python train.py --n_experts=40 --d_expert=96 --d_shared_expert=192 --moe_layers=[0, 1, 2, 3, 4, 5, 6, 7, 8, 9, 10, 11] --normalize_top_k=true --routed_scale=1.0 --tie_word_embeddings="early" --max_grad_norm=0.5 --max_seq_len=512 --train_tokens=556000000 --dataset="wikipedia_en"
Below are experts of layer 8 (counted from 0) of a mixture-of-experts language model. Rows are named router (the router's row for the expert), up (a neuron's input weights, with its number), down (a neuron's output weights, with its number) and show model dimensions 256-383. Each number is 128 + 32 x the weight over its row's rms, rounded and kept within 0 to 255. Numbers have three digits each.
Before each expert's rows: a language model's description of what the expert responds to; "gets" lists some tokens that make up at least twice as much of what it gets as of all text. This comes from a sample of Wikipedia text that the model never trained on. Tokens count by the router's weight.

# expert 3
It responds to: Clause-opening function words such as that, which, who, where and subject pronouns it, he, there, often following a comma.
gets: " that", " which", " who", " it", " It", " he"
router:161081155122121082077165163107152141112179115182171133125111088112111087109127078047141142098184108173150158098129188164141133138119107106135138121183155083075092051116123120099087149115133121181087193066084192178073195092111157167125133111148071081129183122099105163152123137119157153146164162102128100126107195135154106111086130079156100170153132136127087105125171159208182081150135
up0:084167190089165182111108118078162151109149129166103081123195100143168147165141120102157128140136102166092165164144124182149120183137110093118107131089131155088114137136102134106054094140099116152114121132135144139171135078138093106184154250090103149158137159141121135102134100111097168132103126109108138138105107139145172081175141097130164107108192147070118154078109120121088125112118
down0:039163094085114187126106178156145131143145108113158087149148065126128142165144115141135123131152119075125059184141170132141101084132130150130187161125101152114090117110106119124112127129147045141140134110141140135160189133123093097135043126124162124105134108165112106126123142173071230121149103128112155147131131174177162112149073141104102084160075138143154105086148143128094115172155
up1:146155081167074088132145156150135192090101077078111195154128126121201138114119105091124160117181167093191117112081153090121185155104115096195156083057134144147127211079134123122091121159147092118176131100146170124127128126083175078153125095083154099098108141181156070094154101104107156123136196102083119098105091144065089152154127175128088141141125093111160149119080150099172163161133
down1:097078172108150136087124084135129110176135152093129074084118100126110166165137116097124150130124141147120133123094162139210124134127090107116127119113149081168071046179118148168139166138091127121199135150146160192163119098148106093116143179159073139186106096126153164099155115130124126133208112144108181166162123096232134064089088119076095105163115164189166159107127136151151060088138
up2:141089121115132115108119136160178137136070114110137115114168074171080085094134171191160119135135164146166087133040192073115062145126080139173144080197137143143136066122159172064158157084096125107086079101104149138091137106145112145148147079106082104140158153082121167145156131084127117157112139133146148203116122111119141079095079108127138154127106081153135097087183218070159138140118
down2:130104200136138100130131135164095147158170107128145058147076108065162191157101132102125169136172164067172108069126089154104154122147177123129125120079097087131152141183108171086135148132104108140133137148103091116127138133151103124153118143092141150111157197110107063170168091141152117111094172090125142124181130109141138167173091105091078160205105134189122151130087170127140123107087
up3:121180133161164117106052082063087202185139133168185164112119135167120129114096112158088167176104132138114137140104184124136127135144187097094161109124149177164119133139163219146145091121114121119144178188114111152104064112094089077103092139152110132192115090143192107134143124067106109133145131078080112173112143096148092107117123141132151099134141169137064135156237127176096121125115
down3:144101169144105130077160094156157087132129103154037083122097155105194193092116141181130140104149209145077179146149135141108133066131123081109212111125120189160097142129151154151119069053130145090137130145125153171091138150108112110075111168154111088170164155134097164105119115143178146054109170079085083119120103121179117145177130121117126066133131160151178150153161106095141165092162
up4:140173171141146097111158112127091153117143149130138162152130165201163161128079108148120119095114105188135177181114199105094140156138141186126072139127176198124141125081143089110137103131135092119111075102090094113152183094150126104120149129056143101142142143140126173188099108088083165158079132147101089171149105110151169134111130132175138093114171144102109193129104048133161127080130
down4:137161138117129195108116093146173146129152132115121147165110116124101105095132159128124157156159067165087104090107115142116137084147102127091160154163066130129110121117079111099144125147128083160169090129134144106170144164118097144103123125211111106154087124166135098122138080126107176081099190110153101158114131128089172142053139117099116134153168106099149150126110132151156107120132
up5:128079175160064138085106156158139168191095170135140119139161164115160063139147163081115053146162132144140115113132130123120156146128180089100113156127085123115166193104133126076163124133194152154099115172100102129085114109100089192107134148134081143139133127156079075088122173085130079101165125137110108161088159119123178057126117157111146133117152121106132156130117105137190103133038
down5:137123158186063120101104138132113172121128151134103184115099111158147115072144094149093096078091112132154176151076164107110128068108162116128164177125142125107124154165079087144079107117095136077118138111046150098098073097128059136126147104128066138136122089152155133071168075163087187128093178124110108130097147112078159111149098135113127109098111147076163157162122068152126151063121
up6:173124128158096119130106121110088114152148083170143113163130043103119103157135119102084156179134149143129139094167149113132106115131140155138092098121194136065106123136176185115084111105167143129136111148118066161129135118132116115108118149141156175065090160216068131124188150154165124130134162109151131132131118139159148107149141140161091085126118128114115098204136139136181145106120
down6:131150056127112116105120118097149160068115115134102121109129055117052122139126098105107099138133137151104142116183103096194162191119201136120133146146157150126114155121170159094097164098125224131145160106079058148126158074140103076105138157134157162180126127095113148085116172116097189101182142166153101131145091086075117190155118093130070144195161124164125166105092123145178148124109
up7:153171163144090151133157126172149159107092102155123071155157122133123158125135151113111168086103078106150179147168126110148076101108179126048077153100103073132179154145135105160090126088119112157141134177183096120155128143148082102191108126086144130140082116097139144144099167114092157121168109140103111151165149113126122118125083148123105086118162094104171150097161123176130131132085
down7:197206095091117104154180140150132174108092142148096071180047116101150155109147145077135148100124092112166110112103108107158122112110136128160135112134096090104116101146132139154089150123164165088156133137131101144096131147169077113180094140145124160122165157127099099158103123116162132155130142114111177123150165065181110134183085113134135109160192126151160169144145131122136167178092
up8:101062092119120139123200222107099082092159127110164124096080146151084151125122123120133128142121111148089080126088127149077153108072134138089118136152138123167128148138096136155129125163137140139151116179139086101091099187113110163082137123176073125100111083127067113119152160100073177108164140115149133116069140144147105044086087119193078113114153162168105100115087106112116138156150
down8:169138195084094086122146104111147111074147188167156143122138140132137173121149134157171122084139176089100150184090152146128153128135153167137135131177100117074097140120165103156117102129160150139150127138126083112100156178168128138129079144164114122104147163186098102137077136117124112148151118136133138236130120146087147115127115149136114143208101185184115157150123063119077192147097
up9:109177177169111131084118092139128051127123152152101075174138111066090128150181101147129082135099077086148138109102099202131165122175133115135160129079144102106101136148084137146184146138153123089165171078188103061123071173095117133129101144113114110095156071121107124160106196083153153126114198107092146112082162161093106097128096122151176140129076100083146161102198097166143113176168
down9:088137134124160181089135165118143114126080118074113133126125137103120134131124197122121108106069105116108113067132147116084185124162166172130128061162090134023169086159175119120082094098086122136139068120118120139106159096155167130113108121063074117062166118096100156113154098085184171138150198105056090115137193183154135155079188172153136121148062125133097073162114151153165117111125
up10:138198115150161157085122172165176133100137126179150143184253123074158144121150101111115093111105142147127132140077087127111165106123093136174129126150136180153137086063139139120084158151188116116168081114132126159135162103118146104124134091146083149221150102110126151130132125115078149144076140119158073066104123120189171113142061154102145103143132184108097135115109094140145089077164
down10:129056104095126090054116136177163158146086118069163149181118121167113108165138165134089126195133139087085114108116170098125084116116106135132133138144191148138139117079147126108154235124096094083153057129163150182113108162138139119099113081147116109196096115160134086148143116120087091110166216143098100129109193019100128105140128122103090075150134136120166139135197128130142150100145
up11:128154104122157101102158094173163119096123066129161127128151118170115157168105180126079147102112112117096160181142121213116163117163147162078162134092140129117104094090159137189146183153192144085118161125130168114109158144125120102138141084149120175134119111185103159076107095100149055154105188185095103126074139094157057160127107107165125100054130102122129101150136093130126070113099
down11:143132039106170181148146053139152174162117103145117087137139106122148168150153159148109102134114165101085147124107201197068115198107128148206083039098142129120073111150107137134179104100069101154113170109151167131127119161080149122148114067047147156148130124144172147130092129141146163052114161095087112131129115091092126176087113119150133130133114080150150136139155085146105106105126
up12:129124143162124140192143154130176091077091100079180100131123128074110141110154081121074141183181169143121146127170125130150117171168100100142153097151137129125174089120117180117138141117089135121072078127120116139098142153084109116084155179131102090173106152132133106119120159169186137140157144078161152094110223154170129080085149143193144150077116131129155147122105075077104129090126
down12:147132177146161150137148085120093077071092137118157115166167137131121161133150141170132080096139142176129141133140172095132120123140109106081110089149125136097113176126093106140069102188156132099147106159074108114118129168081087101109119109138103151132126106129160150069118153162167147145131078090135155102179093115063145116085157205072150137130131105133117170157077101137136131197146
up13:138144172132129114111118149129105163135111117109168196152187121080057120091132116111110162127153107089071102176162132111156132084172173077136121164163111160048125147200088139124155102128132099136181100124090141147192099173162168127116078130107086127142102120157186120104084133123117101147098144117112117096146121156185093104129131095108094133118101091127134151157167050088134153139138
down13:150187202157074138107089078106107122161136101104143172104122098144128167174134128135041090135151139142124153184149063019124077127135122129154122109132103160102088141087169130116135101111138126126064152149112125124152135173165169089057116158177120082148199105137174159128123106105107119141132219085142151086134126169183148174129134150052094139150129161106120118187112103104107135135080
up14:126076152165092075105088119112157128152173106208122137178116107159116135124154065078115124111108134096154160127082058145130151129078150118113119178135198144115085126183145104109129162111155142162153110164118089153101092139164176112136125147124189142126203093121091156083161184106117160085110062141157112125103145140092140170097117214060112144111086171152096170154163193088149083103138
down14:134123117140128139114144114082079110046126145102123183141124131132133128136121065119163155100113149056158122160131110121091128125107116162133151127096165153102119136087099055033111098127128158119061130139108107117130106190140205181132152100058147128104112165184148153066106134145141141091121117125123090148102187096153110110135124151069149108151123112129140172115071149130128079133120
up15:106125069135103090118096139131109094113116132095194115175133074226082163174121113164158093111093154117146140109087132108054135125068148063133093131113144189100135139152029136165155126146147148102142132080140170153131094114123123116182100092134196159099151131118183103098045092064122124127121182134075105190113114089093134128153096196137091149130158125169099144152075125071064116094086
down15:149068173153092137171121161166095093157088098118142102192151183102201156117106173138138141149114165118105140187120147124136146168110146194114085135170139128106142136109084114148131110089124119166194209151148124132133166166155110217209125082138113121142081138152144184080144121095114134138121104132117175140113131102093087118195140192129122127135146137193144121152123128121116197093150
up16:161126167116092117109138159072100149187133134054092132144188165143146117162050140112117137122159080120187129164113124198160147102142136148119160146150127153175150141124107130178151145126084126073128126134162092142153068118119095079174116144146102092071138109123096081105166125135105154156122125145181090128085185148150207082109062186124154149130133158151171135078198126161078129104095
down16:133115140123119090140165107054155109119143133168108062176137118123105158201092145087129123120146108148133101093189126135187150092172127094144113148129125110126104126064093150165045157125133123144195121102132171113105132105120162142104117148066119118161205139146183167110104129122131207113157156162142179137112108127131145097138169160105147155173095132085130139055120114154203081083121
up17:191137100137126069096079076125132139085077134153170122162142143100164124121198116054114172114145107176101112174174142124149111107138113118133180059099169185139091118202136130073140134125123134103152150126109181164147024078148132086159141148135169186112127144110102162084078147160126159128102141129127084137165155023163146126110123146167115134116171136116157123138165073136092156143198
down17:124161133123176121098082052100166138094098128106059112092114158074082079099124159043097084139131121203116092160159168063113166121161094164121148155119161179136142145092131156089139121081159112121138172136110191117100102122121126165150120137115070155204107156101150130110114143114153219121099171158114194141142157118177119106140156169082149166095186151141118149089138177136112093206106
up18:152124099127127112131163133171083138117169125067078162141152106129118117203116120076110118178221128109134128126141114127159178146117093107148112128136168136187170088096126172106094164087162092119101158117133144192124086171123135143097168207127128025131119118143125164149083115128141124143082110119137139153128152055192182114088173141065158124112112150148140181120076170131116174119117
down18:132069127062164145166153127081065147146140121115161172113152137152094084122135153106098104101138142058114109115124125169117113134138143156075126120122149144106139188134091168093075104159126092110038140121104133125125139182100100140084061188123128094105139092157129138042078099134072100084100138154128099120134169096089157116103123090131137146189127145123157168108159085074179162147118
up19:146162146152123130165147151116143088149118130171108147155174153122071114123144154093173144135140104083135122139143121158140130164124103134086145091142159194152046136099094147131136063146117130179145133113083138157215168088133152167148123202131143156114125116144089084166166061091190102154167111103154134152153118109098162101131224149093101150142133125084118133070153134200147072137133
down19:075116072151137118149130110169146100109111174171115097087147099125138128131145135088195131138090115177102094163129135161124089135162070131111136098102095121114141071110175047162195157146142103165114130111134059137167139131084149100105142096087213069078111141127111180106124150147135040042142118132126134100142093188082146115122168081088112179145106129134130092179150138119168144121139
up20:150171088121138105119097087039122164212182149178141128135161147092112101069146110174087118101130065111167082133172079176087085167152161106099095116156156091124103174109106158150190155201150182157133160090154099241189126125096169111166153113076173117118120132067127123096157075175045186055107133085111123098163135108122180116100151123164084115084123157137129117152144092169131065124191
down20:172193174119142132077113137141102186142144163086158114092137155140174182082103107169142131075181171074194093101156125150080143122186108118178091108174102143121134121120125124145111151164163116173103135120096157085130147163131153171122118109078104106172125115123104178078152094185093145102085129119131171158135113061154124141171090111129083108116160158081210087184115062142140105118159
up21:103133105129142137120106093106106072101095092172122190077108147100164111091074144138171149195152127099126136106075171137120116156126118181136123116208135157179159185136120158082131177117174088149131144078167098072130107051077181106112142111138141137128061124158133117156129150155130118111218105122145133166161207139128157134119105156132124172105169142158107090181152100134143175120086
down21:081078125077109142162080080155090171141181075148158122119149087145080078101095108064159120169104150157134138148141094149124154166131129086120106128158111071139109195117118116087105204113124124088114156114130141133102171130132163181141097170147130166136105136135154092168045104096100150131116075137171144049139127158130129103112167120134130155121110211134126114129124172079127102073106
up22:127175111123136139093172132108179181122139097167084118126112161170091086099113145120096093080110122119104100096072137162128167127100133088202160098164115130161063175091091130103110094077161100156095089121168108105105159126100138110155131098108116110163092128090132165158074167151159176152087140111136149135120113076110172078139165093137094171160123205132122152101103140158141118094174
down22:134083142112189093109145145145149169128139155014165133102153128100148147132134179103175093127113120143131096082155105096137144133162143144098131082106103177123190080140071145153138149178103140155079145091119108132154097101127176132128134102129119125099174139100151110142075167168154109135091099094121148136135097078210112129114174149123177104183158136136052130116149105093167142153119
up23:085180127096164092128137052226199097129167094163176146119070135172145149094072177186184133086127149102198165151152110159088069087204114084157134122100139120078142167091196132111087150118110108162161138156115142135116123069156184140131124132135145054151172144166149125117185134095138113175100146124113163140161129147155165195138156090111161152092092154056128135139174196133154095120134
down23:147125116144156139130125137112168197121120131158145147106178146133150105071140106140124155120121116190170130125141147140129102099137160124081152189104128129165153125157098143098137201159106165126127180112121083137177187105110140158145097108142106145146156116131153132089072088061136169103133174163159063133082120102167136160049062075151116143155068087113084115129144129100108170141126
up24:154057175128135164169105106074112159166114110109156118108116101068092129076175137076136139149134118080141123101145081086153160152107091136169171105116058133106108144143174116143149110091199155142120218116086151101196123118042127092158139147116126059116111126137128177084106129148145112137155177158092129152173122161153128109111111124129120150110099141070113108188143098159083094110109
down24:077091132164150111121061094137159120109167143141164134131091139146094194096125125096111115107181098128156147142162106087136109090162153122145111118141105123114117094146087163144127130097123115129128145154110051099058130197059143145163079087123125164169146134120142162114139107142120105119164017111160133130125152084129131121148138164135161119145123167112087110137127045163099087123087
up25:139167086141094113185100089114106140171163084111123166166119156084152103089124149126184131154094152180147133139127056210068088125105185134116117074129196101114118122187178077097144131123143167117082132081167100152119104155145133101111109091111139153138137180113126148114124148117073119102144093079146125101077094115147188041137084136184115131105139173129145116126118145183112168113086
down25:158093110127092125123084123109113097112142054065104104148118142079128108155152129082129145136164074167147141201155092206162180084219157099150117137160104087104136156162100123105113095138148108094121145138141152149112114165103095128106146052114107056134172143119114110160140128199095112137162076098150099067118162150136161156083122146094132114119119121204165133077153150128125157120086
up26:118174159118158143164144164130102074083087067202161107164144126132110086150120091139136121121162097192066143106115108094056104138134113074159164114157139156109155135151140125189138100122107139128191163110097119193187106161154171147189128149119156100135155133082083123153126114101134156084128132128144140094158130134147089129141156072134169117148139095136113120170102059139159195112110
down26:164170093105092171043099100100127136134107082141139120106144093083138113074141131119164146122123136148111131139178124102149137133132137097163080092156077150146155081092123162141171167084148150132144106113117108123188145119147093095201138120123163142102124078149091080139168175103124126130077192121063089128160174081165176100078135138120123117162093170117112089111119133183102130137128
up27:102088022126108144090116160085138091169154087051191168123107153151178118158140144192082146165132201128121181073187155132110170173100107111147109131116091120171217099158150164104135101178174088164063151159114095148121135195137144123006139133152141095123156118073125138102179129192093119189119163090103121156113163159137099136147151130151108130101103139113112120148131127144090100171079
down27:147139082121126152129120186152115079180100118102108100102173102156119077155137142130046139154122120108145143120136103150173147154161184097138083163072095136182140100198109128133053056160131169085119121121137167193117084141164169094132133113162149123164144132138107151020152043079168133147141108078120165175154145147137137135168160153106125156153098131081148097143134152144103171155122
up28:134079126153117081176109158158136174178046157100174117126197123163131127085147102120091189159116131116104141149193140128099094118192072187087148195120185101144130080066101126080072167105127101148120133096181177127132119098160106117112140133162136112112087086075116112150136136123098155128101121100117113133117127160184104090107121169116145117142134097131135099141054160138167118175120
down28:154112118170110103132106186127164139102109167097103196130095167143131134139114107138154156124134123141171055087117131113134214150146094097106079141149141137131155105208131113135141165116137091063115149112118110117137136124145196153097094142140170132163068069162126094157159110123086128096124133129150112138167231092100190148157062079053129167142112100164172121145159130126143160154074
up29:072182158147080115144108173135084126102071108123062157134183165113103116127144139172098174107204141129184197153151134122163097171146120162065148123180109129123105138130131125098080167128161100127168095126118141138122143160139159142129198140089110120141189203165104134175143136118112094093093154131130103180085088139177191152170131085120161169115121114132168038142159158102157096019098
down29:150100137071039152161089119097121166140098141135161113131098144141139167125123123111106122113160125163074135163131116151131144096156129140111124140118166189106150178141091117142196106137134124040121069069148138153077103184085116067122113086094143133129069098128118125210156120137129112192103139121093144133175143203116172164116079067190204142166125094167146110088143166121155143107192
up30:152087165084107108143131111132125130076157118130122113132102085105115187139120101145126109109163108091169110089129118126082138158097129084108138153099126104085076132112127123105121132129088106110101124106167166087087138135147095146142122104128136152145108148157113112119167067060089090130134150114116168135102150114205112164091196196115131167125089163130103073109178137132119117170101
down30:180136129160080122138115120097126128123138061115135148148106117145103100125125105055208128150116156131105161130173141160148131161130164128104161156154168095097158145155143159135185071125104120147125140153114144038123116115102182201138137180157123111139113112119152150220109128092128158154189113168115161147083178126064125113090110161191092068132151107145112139087124116124119162110176
up31:137140140103110158148154164132106112103123171108115078151141132111089121160112149095064154174138129133176140159138161089115099122107189129046126153160074127118143107101138128135158138121119077106187092144130091166137139091127099142159108135175112157146078117126089100163094109112115146148144109143154169196111066189134104148112117127154108098115118132136158103105137142170163132140196
down31:132140150136102118123152127138140235144103126154076148177101162104119101148156121070043090147120170097152177122127175097167086131137123124091150106140126163101172126097113141174130155130109094135099083059138128103145175144191140100111185095141138140164102152142117099155126158138085119088123172150135109107136125169133118155096134131150173121126141147116125081128110152157106189151123
up32:167141118114131129087107106146093178101117099166172141148136145109124065126127121144120182118131179151127134121173104158166104094109106203133107116060094138072111145144183163086139107120137109126096161165133113139156100113139149087156145121153147169071147145136111198121102108108140139030144110156118114130150129127128110083124136213104097125118175150120087132107112154141153115149133
down32:192175111144171056069145152132153138112101053127164159134089106152126076168122105090101126104136131157124129174195103116152097107129113082121178129149134110130120126116137115167116104139103189152166111169132152142155155126116157151119113182095144146156128156052116076111106130170201117120121106118115132136138188115110113106100145208120159133119194132146073159085172124123120135145075
up33:121153072104126123104116103086101133054094095154103092105155119134154175140129118127150109079079056141142113131148118148108177090128167193159089155129181122126053152113141159159158172191136096167045135123105083147110178156109126147139110134147092105142180153105118076162153086114162149133113163127140154112103145191147097142154084176095128170097186051181157159188166171146141085153128
down33:073099154070111174144099138176135065117137072146108173082148182145093119088136091134139127115120109138113149077081132111141112123155124116150119170077116176143132122142120169108141108151158147157166172104119188152096152143108125082197141167176069160162110124162119134083122168102099082089123071108094095134145155120111155113126164128159109102155135171149076128114130167119133098141087
up34:152162113133117149139130087145154107090087101179152071148131092095168100107148177144131099073107125102158106116138080117190125100137187073129150127135104098157127157092169124089155136141077126174113085112147086193081211167089182161104156144155187104084148140116125127161132091146156064111141088122101133074152088078126163157106173177185076149133136127076116072095135125131170161124138
down34:103122117141123160130122147152140126150168099170099106147161126134180146144176166121113086123118134140092161151164150154125106109152133127165184111122173124059126184138113094091142147163122157125146137167145101100140138097137097152133109162093169129154128118096164175109179123097128154066183174102108140179108153144126121152112103118121133154133136103090124137158062168098103143155103
up35:138149121126115135108111118119112106133147139139126106115123073104107084067190140128120143118122097081131122112136169146151126133086133165143161079079101131079132126145149124067161135171134125138091134149091151080137128116135090157152143109074131119152100161098130129131130127111124111178129126173176114155132116145103165114109103216110156141130156115116092115127142104105134158058112
down35:147169102229110167149144075134145119082110062194110166092070110120085124079151084091164172108107134150133117155131117123118078162118135116198171079119174125095114176170121161099121157121151142121128119173134137157109127128179055168121109163159058118062129147107115163139170148123127084093118089150128135106087131137086136133095155130128185177215105143108102143108095119171153114146118
up36:113141073128096069140150188115201112144160088162030128128115150089100119077176132075129155113040086150114152120164103104111126148135164115130119123105130150192141103165099108109142124135144113154164194150106173170140076116137134135118186079116194117109161166090114108170098094125172187140126061151142116056163144122210117141137134127177139119102191105149133138126142106096101099094118
down36:075178045132137148082163142181167059130128191093062145123095115110184135207134114131087126144109142183109106090128083141155074116084113149119074143151112106089151121173123087129113129167098136190090132129164090129118164139128215101114151120137131107131095136103062115190166138131125158111158130164113139142116199140119078098113136140124119133137111125125077087147104149091142100084049
up37:181152097143222141160074169138123132143111062056183152091128061131148123138127143065147121103136123092135124128159122171113175126120125089143165101164154080174080136133093147175131059129151108136148194080100122077080121103167141067126150172083153064123115102098070109154136159197133097105116091135100182170149123165084110163145089123112098125144126092079169122153124107105098121132078
down37:134104203140087147100120102143134102079093096098166198120200178146101092125200095122150163117115135169114126095145119116128134083019144175114098159131142036138149115076175132149113145114122099167113139238108210217135107105114169116177057130139176097148135106122115132148170174090087085143099147131133146142179177193160106141119143135182185105148129150151141113211109128113124096122070
up38:095095142131157115100113103081144146125166085124129161160161111089126091135183158140107136149088102089077160199182070066159115108135136143145107103102147136127105136134157128153109110115110137090146112134118173137138086064123141056112156133142180210109164120129110152107112116116119094163101178134157160116132164141065138116090132166080103171117133057159159133103133145120094163155112
down38:123069158078084131162194115113166127143098199149146162107178126152110135111140112139063133157080107102113106137125090152087119113147106108156109119101142165129120080185119124184119101151156136112135074165080106126082159125129201110112126115098181097153178107091130106119137095126144115202118100081207141180137153090142061133105062153147108128190148070119122146088120142163098073073146
up39:113157093109166163154156121116165061170111151143106126147098140118082147134110162090127160068135160185086184113108165172097097134109140124076120142153154129129116115138128111117148158121168154145097167137074173050153084154104134155099091102113144009156126051107124067136141187098164080134173073097126151136126080143128159103089205154160087182140090158135149141167201126171133110147160
down39:141130078044198137137153119063114124162150111146107134098101121150129124133137081123092151158128116131120143118167106079113127145119156102171133152143187127158151150104133155091120186150083060076078135161147170081091135135125103154095116138139162147040146133151177149179113117098070143131100089143108154175139135128160135141152097110101137158138112191088157127183105074106182094171141
up40:167103146128111093093104164178136107145160108087135176109130111129121133122116129118141083135120108084173166177141178148165079143112126141111092133123127125094135188114110212115093112161142127092099144136081156187173068095176138153121104113125133138072175114171209116156121111173101149206139141154110133130137182155136104103106142167113166122123172161116110120146112095129136126155167
down40:126069149116158119141091120096144095115135170120117119127173189091121134089153091141124153102148089108092098117147087157101048159137163137063050153183175067171122126143154124077145158129143158084091089099108151135144111111101114151111117117134134115105103122174176127071141102181177131128125122130122143154118108145148133069107166125205150141108081152132069150137134151157075090136110
up41:132093131104161080119074140119098142120096084122179119078172144079128181134112133132173147090177114107086150121175177152110111108117097081038098169109105169095101125071143136120155112116099114107139130104164087101079182119088214150109145117087158107182182118135133098129168096097055139123155093111180112143134134180099134192132182137162108137148124091119092072092152133115155111113118
down41:097123120098160171128078134158068147147136145137186124164122135193114159149146075189187131161209100113149133128186103119112149152114086162120108149124165142098122156133176071110165079143124113132140137177168112110081134162138107084111074127152181147077149143124115118126123100110098101122136186127161165087130173092110098110077124132131130103112225140154079146062157121104069147098106
up42:176103124060149101226131093150098178140133085104106127122112073130119077081146077114116101136096127178110116113138105121134162121153139127189176118185131120175163147093147150152120134083097190177097135135143182122121091147130108153134124167112081151136104124161090097092192117124141095105144178115149150105102167127124131123164033160098121180125149084191158165150094106136120179191133
down42:134104150131192137184212107127099160089116158022127111098077036166126097062133133139176116163088121180139189137101088163087140110183170100190168137100135116141136110096122161123191176090088147187095099128163164134159102100103154150149120125119124138169122167160052086085176084089152084104046139165119087149146109132101086101202112161111162155105052125156061159127074170127126206167166
up43:163152129192181090111176172167137093114104114113135082170112125125146176095132136141123110141147160106107114102153094144156139087110049133100091097123130162120116058157143115109171119156051075081069110106183191178118081145095132195139125114156099122113064138096073179087093171143172127141117117081084097161130171089142031172156136081106135121110092094125122122101141145147142163134145
down43:112165135080100186141186201153142176131151081112115138066130123116111126108142114185162175079150118046167079059176116115133100143105146155131043158152145108106147168152119106197188156147150121146146097136093144127117177125175105116062128137164110121094142146079120178147127125106094151117066182120123171122129125099156089064142124157048167192193087067168120054082106106149133104090162
up44:144066086088108118135145125084123132119091094099144131090200132121075109129099122067115060124144137094136148172173133113100133088102138114119127122068190187179131142072115164141172130141096097142179055094112152143128131129173067140140144101096113134132115105091119149150078043121126113115119175098125135157151190131063155106074173164112115086126088191157129127116093163168158101170160
down44:100132090127215113114151119108057112115068142110097102085148117093124081117146135129090112168085126086157100132160144063085182102124111108124155129149155155112079168099134147178102117084152055152122160067129134118157161087222128114154156086121081124139097111096138138161117123164116107130105131098157151207122094149139101141140102125094193114197105087215193139158097113111146137172166
up45:106139154156144134046110084081159150183123108131095149071059138125156129178118149120125090131059190132117159160127126083137107123115077122070171137159128183133104110075146149133127113142111086092125145132131141166045153150085109187130143138103131151111042096177133111139131135088104145205139096132172164090156123199115099153130154120167145182153102148130127049136140192083146192161112
down45:111098118075157099133184131101191097140127079110136141167140072096090066158120108097105126140082123087111086127132139116096190130120144099177145078132091110102100117138110114070052111087140087136089132174081179136111154156187134130134121052139149128116101175138147152163129134104078146103149099155104114132118096148113164189177107123149163063156204128148134120111114136102156121133147
up46:126170147104132091117123093116119161193165123134114161043162095143127138121125139085206128179141131073171062131146102133098135116114065167066146122111094131141109096133067132191165113170153197141165132134141140070124112077142172150134183149146129150163187086116144112092154149108121104195119255122190128118104180093099080097134137124161135136128121108084163121101166078150063130102158
down46:141192129108129160138125116099156140154122137157156141134117113113101164142081108119149131143103104080128098144095068153128149127145158141150103115197144142124103124124089149062122105103115166138104167100145122120159130063162161150127123143155133122141137086113132041149135145058068205125111215126166116091087108130162157117143128142178136071206110108046165126124136168162104087122114
up47:117156131162090085140145087075098124130128195152129115091126085132137091120119135163089190114184122143130129154075114119103111137141103143131123082161104092126103186157100148121143131126099066166079118158104140149128111139165140120106204108115148134146111159105123101087136206172155092139072114121121092127157080159119126106108088137162165100145161125118136160156122100170142100098090
down47:073096154142136064172131139144212180133115139116119093141140124198152154069118104123133139078090150174159112109156138135160169096176065131126134104158135186091148101168088165099121112156070134149103147103167082100159136151112069095081140151142138087160170140113198117070147122122115097121132149144149189073104135110161106181133103090142119087201110155086124119142117132113135112042130
up48:117057120096151100141083138110187122128096154161126113094173118129124137172124193097103116126071102075147136118176162126016199175165166116150106154095134108123130144116133133103069175171090121081115110125099059182138102149071103144141149132103123196149087112150112146099134129144138132149136072138160184149180136105094155153146125151124102094084104134117130111124122106080106080126102
down48:121143126148135147190075139083102086162122101154149042100125132161160171117119141114124132096072123140102159137096113081083179176156121194157125099086133130135072151130148071096140118137120181155116102134180139138111184107136107106100083151084130145128158066087130127068110203158148107117118093103184101106104154150157130111198193169094157077091172080157149127081090157125108133099136
up49:169117157099124188138133119111154157099060096212135109094116189156082132149086155123122156143084154110162207110146060137146125156098152088097109140128162128117088092210160112135111096106140132149164165088123107190150133134177137152115149176187142184126067160123146085177103131064091191165188118146103112182124150113131116081183078160106189075101102131098091106028143091176073174125147
down49:119136099174169163086152110144155143096158137156138146200144104182230100122141147042177145132119137095100117088105059182149062106125141083105168097078132085130142139122135108149129074139139071168123059156145096120101159142097120100142172133103089197167082089067137129113180102148140125139136141134132080100184079121105141130120106120106154133117091096080115027143152113122095165074147
up50:140187106112138137086124150118100085189117188179146091188047134106194180095192145136109110125112167118139102143124071120146107156095120131193134071105145164102118097131098111081178151112054158138106120151118113117147107140139125131140173094135115093148109099157120146117119086154185073130126136151141132185087127162151148136117107072150063158147168107189181090140162097126141131125132
down50:097157150143167190150165131066183058065085172073112114211147121107072151124142146142162132154090106120176154091183071118117080105058163123124155114108087103081137156150153129119119147107133149180131140110125155124146149163158099176144178125127111123149177112182151138083131122170094080137117125147082070141146108152132192129112089150098098130133063144120126189167173131096159137110118
up51:192120116127064096152126118139169117137081098106102099091139111079113096142121132128106183118157109097117140127166122170119125188153115086143112162115197159195145181131146119125137136174073105149161082173106100119061091121084134113094146140153131189171083147130135128138116156136218144097155095125109095187139135123157120189100191067131137146105089110119123125170172098113129154136088
down51:175198142144144092148113125163081093104111131072125090174154073129131100120128152120192120156175085097127136095086166070172096159146127116165093138082153137092154163110169162177094154141006111114105138178144150116050102133158096125074109134122114140108094094148152068116132148131080139139136088132135157124126122162104114144130047096113120103210111088095142118138170141144130157084156
up52:113126117101119126112096119107172077148121092154132088087175080143108138117109132123167190134152110164132098122131127104153175108169119138094164165106119150187138110139213114161112123100137145092147218164230147046083105102133130153125131147129168165102111189211112103074171098127142104201186138148157132151119203182144121104128163088193079133057134139143111143137110141054163046129177
down52:149152112180139101139121129163117131157091210195115119184146144109133133105104145162175095106215138119179125168137180171161131135157101104139123165208131159110160128109122131138079067124147183081158082095150132127090170117089124125104172137110092155122146161124127092105124116155124212125177121124093130149120085098132135145096161122166160091170123127109064113139088114086144107131155